{"num_hidden_layers": 19, "hidden_size": 384, "n_experts": 48, "experts_per_token": 2, "d_expert": 144, "d_shared_expert": 0, "hidden_act": "geglu", "moe_layers": [1, 3, 5, 7, 9, 11, 13, 15, 17], "router_score": "softmax", "normalize_top_k": false, "routed_scale": 4.9, "balance_loss": 0.001, "balance_bias": true, "init_std_router": 0.012, "lr_router": 0.000267, "num_attention_heads": 3, "num_key_value_heads": 1, "head_dim": 128, "vocab_size": 32768, "norm": "rmsnorm", "norm_place": "peri", "norm_eps": 1e-05, "positions": "rope", "rope_theta": 10000.0, "rope_fraction": 1.0, "qk_norm": true, "attn_scale": 0.112, "tie_word_embeddings": true, "parallel_block": false, "extras": ["capped logits"], "init": "normal", "init_std_qkv": 0.0157, "init_std_o": 0.00255, "init_std_up": 0.0157, "init_std_down": 0.00255, "optimizer": "soap_variant", "learning_rate": 0.00347, "lr_mult_o": 0.776, "beta1": 0.95, "beta2": 0.95, "lr_head": 0.00687, "max_grad_norm": 0.5, "warmup_steps": 129, "schedule": "wsd", "decay_fraction": 0.601, "decay_shape": "linear", "final_lr_fraction": 0.05, "batch_tokens": 131072, "max_seq_len": 1024, "doc_mask": true, "train_tokens": 495600000, "max_steps": 3782, "dataset": "wikipedia_en"}
Below are experts of layer 5 (counted from 0) of a mixture-of-experts language model. Rows are named router (the router's row for the expert), gate (a neuron's input weights, with its number), up (a neuron's input weights, with its number) and show model dimensions 64-127. Each number is 128 + 24 x the weight over its row's rms, rounded and kept within 0 to 255. Numbers have three digits each.
Before each expert's rows: a language model's description of what the expert responds to. This comes from a sample of Wikipedia text that the model never trained on.

# expert 14
What it handles: Adjectives and proper modifiers like political, social, public, European, American, Eastern, Democratic, and word-final "-ical" pieces such as sociopolitical, biophysical.
router:137127111123103124124122131121103136093116148135141137144146134132123088203158111078087217123140133147110087155085139107131121114114196066142151143139161151109105132093140164123125147154156154
gate0:109153158145137150115122164152092144111108143133113142156144120119076141118106125091129126137136164121119125160065097155134104152135104107137137161082150133109176138139134115183085102093138160
up0:098128148131162146132157067119128117126115134131115060122157120146161101144137130138143134126136110131102186116133129161124113046157149154104120162138121097179114125125180132116159137118129117
gate1:161130114119143108092106142112132111135104158136100137133080119150167178125080130113170118121105113124087146139188140159144092119092128150131092119180125080097123119130098148108129124098141110
up1:131135137118131073134108144149142125117162133151147149150121146118131138087103122093107121100129113099114169129150135148109069127090145180136086184145160113128153147096118120083136163133135113
gate2:118116126167139117142138138108115138138111108107142171135124105107107106162137114201160140123107150119138133161132144139155117109165103112119155105086143108089151136098114093104087112169111153
up2:148152087112139156137111076109147162126178134134131101131145138106170167110115156104112120143122133154130134113098143124147122135111120113131081111098149165146157120149106133161123153115179151
gate3:134113105088132119107218130123137153148125081147134132137123098124168174111150150163105109148105112108073114139135108173158151112158102123111114112138093113084145112126098146139145122145118139
up3:148137102140156163142143150114143131165138137092123117128091085156121124111112134116110149158095119126152107108172098133119141147137084142134091139128107165123132113125110105172137093115129159
gate4:166108127157106163120165124113148094146093127119097141108130060124212134162124108143135151130146095135128096147113119056139107141124128119148148109132147112104107112156090141142103162109175091
up4:120120124101151141114180146131147129148150163103124071117139130171166150131164130137115121135145113127159132110096121132117158157138092155123179147153120113122130108136095098139139113124058120

# expert 16
What it handles: Nouns and name parts after the, his or of, especially personal and family words like birth, surname, identity, mother, wife.
router:118120113103152146114171131070176176125138108116115169091110098159192118135141157155130153150138111117143129140103137165132163134124177117142157123151162160116129137120121142134140083120140154
gate0:143135152148129216133132126115134169142166120101149140135147107158117135130167131094136149174153145083150111123168138127105164120140146090119157106111178130106105116069157153110101097130116144
up0:124135158114111130157105143119086143115178145125112118164139154143119152157138108139162118129122136164139147142147138127105155134118163128153125125085183124103123146102126108126084125129088170
gate1:143163135132116134118191175127115122129116134114141127149135125138083122149114137066109111181138156079126056098164142141123157142133124141060133147080112099149155112097122087140090151130187143
up1:102186136109133135146129102161112126137151114129152165126127107100150094070107090058132128152116138100141132123129143128161083083102174111119122136075148114160169128138115178142141090116110159
gate2:133111148131133149125113176135126112161166129110072139131161131150115098153150158105099125163119135128121128153124104101110124132127145126105157118113166113129168085132127132143077132119126122
up2:111116110150112143107177153124121146103157097135145096122105126084099127103130158158110157113134133125121081119169135158165115158137096120157161170128146089139123127146130123163159143131138089
gate3:083138117130095097134100191155134116111181107156117142102144168150119121135114168119138095131130141103141165146135162127164135120119152145112124143160090103118148129125157152149151117153133085
up3:127110088130097092106108113127111118107157155149160142097164154170164102137128139105155163089142128131107171170116116103142163105135165114143124159148141170109138125127090080143123116156062113
gate4:156089142143144159092183174106164172158125129154139126126139086170146118131124128149110116187127136130129138107165149135139106099128157107086107117156143120129138127162138135127144088128095136
up4:137089086118129161103105083125142128141113122089149137104096133106139147130168095128103125166056098109071096143130118144117146152096119205141151092109119175146146080157082142106141099120145093

# expert 40
What it handles: The first three digits of years, like 199, 201, 194, in dates and decade phrases such as during the 1990s or since 1998.
router:137125153082124142146119160078134108140126124104137116106123110153123120147096103127128146167110100090138145135146135113110150121155172125135143123156162147151122111117097126171113094090147193
gate0:108096135165148125103118172150142110126119136089160107158117126167141146146123124140144136135208127134103141126105126127123129076191104170120079167131128114117130124176162138141126150103154120
up0:119140120135138152134122158127095098119144153129142155162109142168124135127108135132148098134151134139142142118127115116098118161132161129156119128122142119152172154089128151118109091104172105
gate1:152150108121166170085134103085137112145107184110090165148132083142087179171153148140147116145112122114115095129165118101153112156138141176114133102115123127071165117118111133102112111146130103
up1:155132075107132123104131153112111086122121167117115165123122109126105101179132106115126148156130108090162095140135129148154098188110134141166152104095136165141139138116143080134131105128118122
gate2:127122093115108162135094148110160093126186096116111128100146120108084104161163176147116155153081114138140136116127160119098132084109142134158131171167104182164149111137134102121114141111157131
up2:087085141138128174147081163150130078105112125117087123119110118099125106136113122126104125133125120117157195136106154118123153140150161126119166148114088141165145150115141152104108130114119112
gate3:150124112145130122126140147111148107137133111101117142110126092143109139130133141127089139065098139121130131131166133107142092153139112141097137108141143115065115128108134094107083121125144174
up3:130111111142105139119109112113122125154136142144139107156112113133125143135141144152098146161105099171136127152114117128132090133139091097127146130103133154107086119122138104103147107126158070
gate4:152148126188155125111152132104130133167098105086134124145130111112079111127165130155076126072099137124146120111139093125152155126121139153116158150112152172096098121149123124096119125114167130
up4:101160153154152093155104176166123111144134081138104113146151135091106090068145109126102101100140153160158156118121125098170133128087134146107161148114112152105126141160141091124119152130160147